Experts of a small language model.
Size: 8 layers, 26.4M parameters.
Experts: 48 experts in each of 6 layers, 96 SwiGLU neurons an expert.
Training: a variant of SOAP for the experts, 364M tokens, 6099 steps.
Below are experts of layer 2 (counted from 0) of a mixture-of-experts language model. Rows are named router (the router's row for the expert), gate (a neuron's input weights, with its number), up (a neuron's input weights, with its number), down (a neuron's output weights, with its number) and show model dimensions 192-255. Each number is 200 + 20 x the weight over its row's rms, rounded and kept within 0 to 999.
Before each expert's rows: a language model's description of what the expert responds to; "comes after" lists some tokens at least twice as common just before its tokens as in all text. This comes from a sample of Wikipedia text that the model never trained on. Tokens count by the router's weight.

# expert 17
Description: Sentence verbs right after an article's title or subject (is, was, are, became, named), plus line-start dashes, spaces and heading marks.
comes after: "\n", " |", " |\n", ")\n", ".\n\n", "\n\n"
router,191,233,189,194,215,185,196,210,218,185,171,199,179,196,188,189,199,197,220,230,220,235,188,189,221,201,200,211,145,206,223,201,174,191,221,163,208,223,232,197,195,205,191,190,193,185,200,234,199,219,171,209,149,186,225,165,177,208,215,190,234,178,196,200
gate1,187,197,202,186,192,178,211,188,167,197,182,190,199,188,178,197,205,212,219,197,214,243,184,203,207,156,201,184,157,196,227,146,207,211,199,192,179,204,192,178,175,221,197,217,192,206,218,191,218,193,196,187,148,171,187,198,197,180,218,178,199,210,204,184
up1,217,215,179,243,202,214,194,188,188,186,202,196,192,182,221,236,192,194,209,206,201,150,230,215,157,180,220,182,209,215,231,210,193,204,209,202,211,229,190,230,201,152,210,168,196,203,175,173,189,230,201,194,208,228,201,179,225,180,205,214,174,179,173,195
down1,204,222,213,210,189,215,206,220,189,239,212,233,186,170,192,164,199,155,192,205,161,185,196,204,214,190,190,207,197,202,193,180,200,195,182,229,210,217,161,188,217,225,216,244,175,212,166,216,184,190,159,235,227,178,213,214,212,199,162,190,207,209,175,201
gate2,246,211,197,174,210,169,159,214,212,220,191,208,166,184,190,177,180,188,224,214,161,228,197,215,246,195,191,225,172,170,204,194,183,227,178,183,224,221,178,177,195,195,213,197,222,162,207,197,240,196,206,234,185,183,148,200,188,177,177,191,189,216,211,192
up2,217,185,208,200,191,202,224,215,198,220,201,211,224,198,180,211,207,193,186,217,208,180,236,191,200,184,205,187,204,179,249,145,185,234,188,217,184,174,214,240,190,200,217,221,195,203,175,201,207,225,189,207,207,219,168,193,202,161,201,185,177,221,183,222
down2,184,215,217,193,179,191,171,193,210,210,201,179,205,179,181,193,189,162,191,227,223,203,243,202,180,203,192,174,183,236,266,153,239,201,173,183,186,192,214,223,223,205,197,195,218,161,199,199,232,194,166,191,210,200,202,202,183,225,203,193,185,164,199,181
gate3,166,168,198,173,192,173,234,225,201,211,196,224,226,210,179,173,202,194,234,197,206,214,186,210,218,191,210,184,174,222,252,191,223,237,192,183,169,225,201,196,177,170,198,198,201,182,229,216,234,201,190,206,193,188,210,197,202,198,194,199,196,234,178,193
up3,203,203,203,217,211,203,175,195,200,239,182,214,221,187,207,194,165,167,212,187,183,237,215,196,232,207,225,194,215,200,183,222,189,212,203,198,218,221,203,184,206,213,235,180,196,183,190,191,176,166,182,199,214,221,194,193,194,220,199,184,198,217,209,183
down3,187,207,168,221,200,207,192,213,223,178,217,212,219,228,211,219,190,221,193,207,192,239,203,199,182,211,226,196,185,199,159,190,222,209,164,196,162,236,242,148,216,194,204,164,239,202,216,171,167,202,209,184,210,241,208,220,197,221,199,200,213,207,245,219

# expert 1
Description: Field names and dashes in bulleted infobox lists, such as Coordinates, Died, Kingdom, Preceded; also verb suffixes like -ed, -ated.
comes after: "-", " |\n", "\n", " st", ")\n", "|"
router,189,222,166,210,186,198,177,176,192,180,165,210,217,199,185,221,167,197,196,217,229,194,191,202,223,213,195,187,194,228,204,196,207,182,229,172,181,223,211,197,183,215,215,186,218,194,224,189,195,230,185,227,208,204,198,202,168,227,240,178,217,201,207,200
gate1,170,226,208,196,221,166,184,175,224,193,201,215,188,168,200,214,189,145,224,209,217,175,208,188,207,178,199,179,222,205,212,167,203,162,229,213,212,191,191,198,193,212,179,206,163,234,211,203,210,198,207,223,230,225,221,177,211,196,215,176,175,221,181,232
up1,207,194,210,204,200,218,177,215,205,165,182,208,206,215,201,225,235,165,173,193,175,213,195,196,203,222,212,191,173,206,183,201,210,183,168,199,201,214,225,222,241,217,169,204,150,190,190,183,184,202,207,218,214,182,196,195,221,198,220,231,232,221,229,206
down1,188,196,188,168,236,222,252,217,197,207,202,222,207,182,180,223,192,204,174,215,192,202,211,172,236,180,191,162,188,190,217,184,215,211,174,229,226,211,214,188,204,223,214,233,208,207,187,189,222,213,251,196,212,180,181,152,229,206,211,181,191,222,220,187
gate2,197,216,153,220,186,213,211,216,197,172,190,212,236,181,179,214,204,192,206,217,168,170,189,225,195,185,222,209,183,193,203,231,211,195,197,199,183,224,184,231,231,196,191,223,166,203,229,182,215,189,191,242,211,236,225,168,190,200,224,189,215,206,186,227
up2,188,223,190,213,204,179,194,222,212,257,193,199,197,222,198,195,186,205,204,224,216,190,189,238,223,196,220,194,208,227,182,228,226,202,218,228,198,207,201,207,192,198,207,175,203,194,225,205,197,141,189,202,203,180,196,212,170,201,202,174,219,190,173,214
down2,217,197,163,194,181,170,227,185,204,203,176,212,196,196,188,212,200,238,189,168,183,192,211,201,208,179,209,226,185,189,175,146,201,231,192,191,199,206,237,220,232,198,171,220,189,214,223,172,205,199,212,185,205,184,216,229,198,182,203,213,220,194,187,200
gate3,203,178,206,224,178,184,184,178,202,165,191,235,201,182,157,199,208,218,193,185,206,182,195,167,212,176,235,203,186,212,169,168,244,192,191,179,187,222,211,206,166,162,183,170,175,150,235,243,213,177,153,219,209,226,189,179,206,168,219,173,225,215,178,220
up3,230,147,197,186,197,179,221,140,215,220,208,204,218,164,195,207,207,184,202,197,189,224,217,217,211,186,189,204,183,244,175,214,182,194,224,178,181,190,219,229,175,195,229,192,185,186,214,199,216,211,180,218,238,228,189,178,202,167,181,218,223,176,203,205
down3,198,201,233,196,203,212,213,181,189,199,207,201,208,217,121,211,219,238,230,161,218,183,245,197,209,168,188,184,191,183,207,225,189,214,204,255,219,194,176,189,188,174,218,215,177,186,214,203,197,175,187,148,214,229,199,218,186,197,231,159,192,190,187,167

# expert 10
Description: Line-start tokens in section headings and infobox or list fields, such as == markers, History, Population, Record, Scientific classification, and field colons.
comes after: "-", ".\n\n", "\n\n", "\n", "==", "|"
router,137,220,187,209,186,218,177,194,212,197,167,188,213,202,193,230,167,181,228,211,224,203,208,199,195,194,195,188,170,209,215,202,222,197,225,190,197,235,202,199,203,215,199,216,208,196,242,232,181,224,180,214,193,193,237,192,198,202,225,159,248,189,188,221
gate0,183,187,222,198,169,193,240,174,180,194,207,226,186,168,233,211,197,178,202,229,195,216,219,224,181,188,172,187,204,187,214,171,222,214,207,199,183,208,188,193,218,193,207,209,222,235,173,242,194,215,198,206,197,219,201,181,185,182,206,198,137,215,207,204
up0,215,192,163,205,191,209,190,208,181,196,224,191,193,220,169,212,204,154,205,201,234,199,200,199,203,187,210,191,144,244,205,168,211,194,234,216,225,187,179,191,190,183,216,198,175,227,204,207,218,198,192,187,207,199,213,189,210,207,207,188,172,192,185,180
down0,211,152,199,194,236,204,217,205,162,206,177,218,203,221,195,228,170,228,196,214,184,213,229,206,211,194,167,234,196,216,238,203,202,190,184,237,206,219,202,190,202,219,203,204,196,200,177,182,211,190,202,191,194,186,192,190,205,190,212,199,170,199,222,180
gate1,175,220,163,209,169,183,251,190,212,240,164,175,239,212,195,199,229,200,222,214,180,188,188,203,211,181,187,212,184,203,207,176,206,179,189,193,205,178,235,219,199,237,222,231,202,222,229,196,172,217,200,147,228,213,224,206,194,209,200,202,229,181,241,178
up1,194,194,201,231,210,170,221,208,204,196,156,217,201,178,204,217,200,199,217,196,204,209,185,195,206,175,169,161,201,198,193,218,200,199,201,195,207,240,171,182,167,200,144,190,211,180,214,197,166,219,189,188,222,219,195,191,189,208,220,219,228,206,181,195
down1,193,197,192,202,220,194,227,192,179,182,171,214,170,178,216,213,227,195,183,221,165,180,171,186,178,208,229,170,200,205,195,167,222,161,227,207,214,163,232,186,179,202,212,210,195,226,207,163,176,217,194,208,182,217,176,193,212,222,202,232,215,153,174,204
gate2,164,177,216,174,223,201,165,188,231,204,183,212,217,211,209,176,215,191,214,169,241,227,179,211,233,221,188,195,188,197,197,176,223,194,217,183,207,185,210,208,214,213,179,198,188,217,198,234,215,219,203,217,220,217,214,234,205,176,189,196,208,217,179,218
up2,213,204,182,198,196,204,205,180,181,222,173,181,192,202,202,228,187,206,157,177,216,198,205,193,211,202,238,201,237,204,248,191,176,201,194,197,237,197,189,181,205,222,240,214,211,198,232,220,189,223,212,191,190,194,186,230,232,184,160,216,213,163,194,141
down2,186,203,188,215,188,193,204,185,209,200,196,207,186,201,205,196,194,201,166,203,185,198,194,197,181,215,242,182,214,215,190,205,152,185,206,179,200,198,202,221,183,182,206,184,200,197,238,192,178,208,227,189,191,173,222,189,206,220,216,192,200,207,182,208

# expert 29
Description: Connectives joining words or clauses, mainly and, plus or, but, than, until, slashes, ampersands and list commas or semicolons.
comes after: ",", " and", "s", ")", " but", " it"
router,186,237,195,182,216,211,207,199,202,199,207,146,187,164,179,204,196,210,238,215,226,227,191,166,200,207,211,210,174,204,207,203,180,197,244,194,233,187,220,187,184,222,199,200,188,234,214,202,214,189,212,199,194,151,198,187,195,205,181,198,244,177,192,219
gate0,179,210,183,203,205,216,234,193,166,188,222,220,196,196,155,195,186,208,207,209,218,224,213,215,212,169,222,207,190,185,170,225,217,180,196,199,195,199,212,218,222,221,207,230,167,220,220,176,194,228,214,165,197,206,166,200,212,237,174,171,171,187,181,168
up0,193,166,225,191,199,169,231,204,164,212,189,190,191,171,200,231,171,179,180,221,213,162,200,231,203,195,190,212,233,207,204,185,230,206,181,211,167,208,188,188,183,209,209,198,187,201,232,252,163,198,174,210,209,190,212,211,196,182,193,188,230,226,170,191
down0,238,220,241,177,196,193,237,187,215,203,198,216,204,223,234,234,185,218,173,214,172,240,184,223,213,172,195,180,214,195,206,215,164,153,191,213,222,209,185,260,202,203,166,183,209,206,198,198,217,203,216,181,212,215,189,184,215,178,204,192,189,188,184,195
gate1,211,183,223,194,204,206,192,191,227,193,210,235,229,171,223,176,196,216,202,193,228,169,180,197,177,179,209,221,190,249,221,209,184,216,215,197,209,200,209,190,171,222,192,200,176,153,205,167,193,190,199,208,185,219,225,204,222,220,177,159,195,207,183,205
up1,236,183,180,197,214,222,185,238,200,199,184,194,221,200,211,205,212,185,219,213,191,166,214,189,209,145,177,193,195,222,187,223,207,205,222,179,189,160,205,210,201,233,164,214,154,181,183,172,212,191,218,191,185,199,198,198,197,210,181,210,164,217,218,207
down1,201,209,243,201,156,198,201,200,186,208,206,174,202,162,180,256,194,185,203,192,176,215,174,199,216,181,183,155,180,173,195,228,191,223,185,188,202,175,186,163,207,209,199,216,208,175,225,214,206,188,219,219,181,210,219,226,180,207,183,198,221,170,186,150
gate2,174,229,182,202,227,210,210,211,174,209,179,219,245,186,202,200,208,209,148,192,199,165,212,183,229,220,182,222,198,216,225,216,188,147,201,221,215,164,187,150,180,187,180,213,184,216,247,235,198,220,174,199,190,217,210,169,225,191,232,193,182,197,205,232
up2,172,199,195,177,216,195,180,228,180,204,222,211,207,194,159,200,226,205,157,223,215,185,193,186,179,201,213,222,221,201,222,175,159,190,201,228,228,204,199,195,199,196,169,196,192,222,224,158,206,229,173,214,206,222,193,214,189,181,185,216,155,219,189,217
down2,214,205,220,205,186,217,195,178,207,224,211,201,163,214,220,223,180,182,176,208,182,190,177,187,208,173,188,208,194,199,153,227,225,226,207,181,187,204,218,205,183,204,170,162,211,209,221,210,211,242,187,194,176,212,188,184,219,197,202,209,199,187,222,207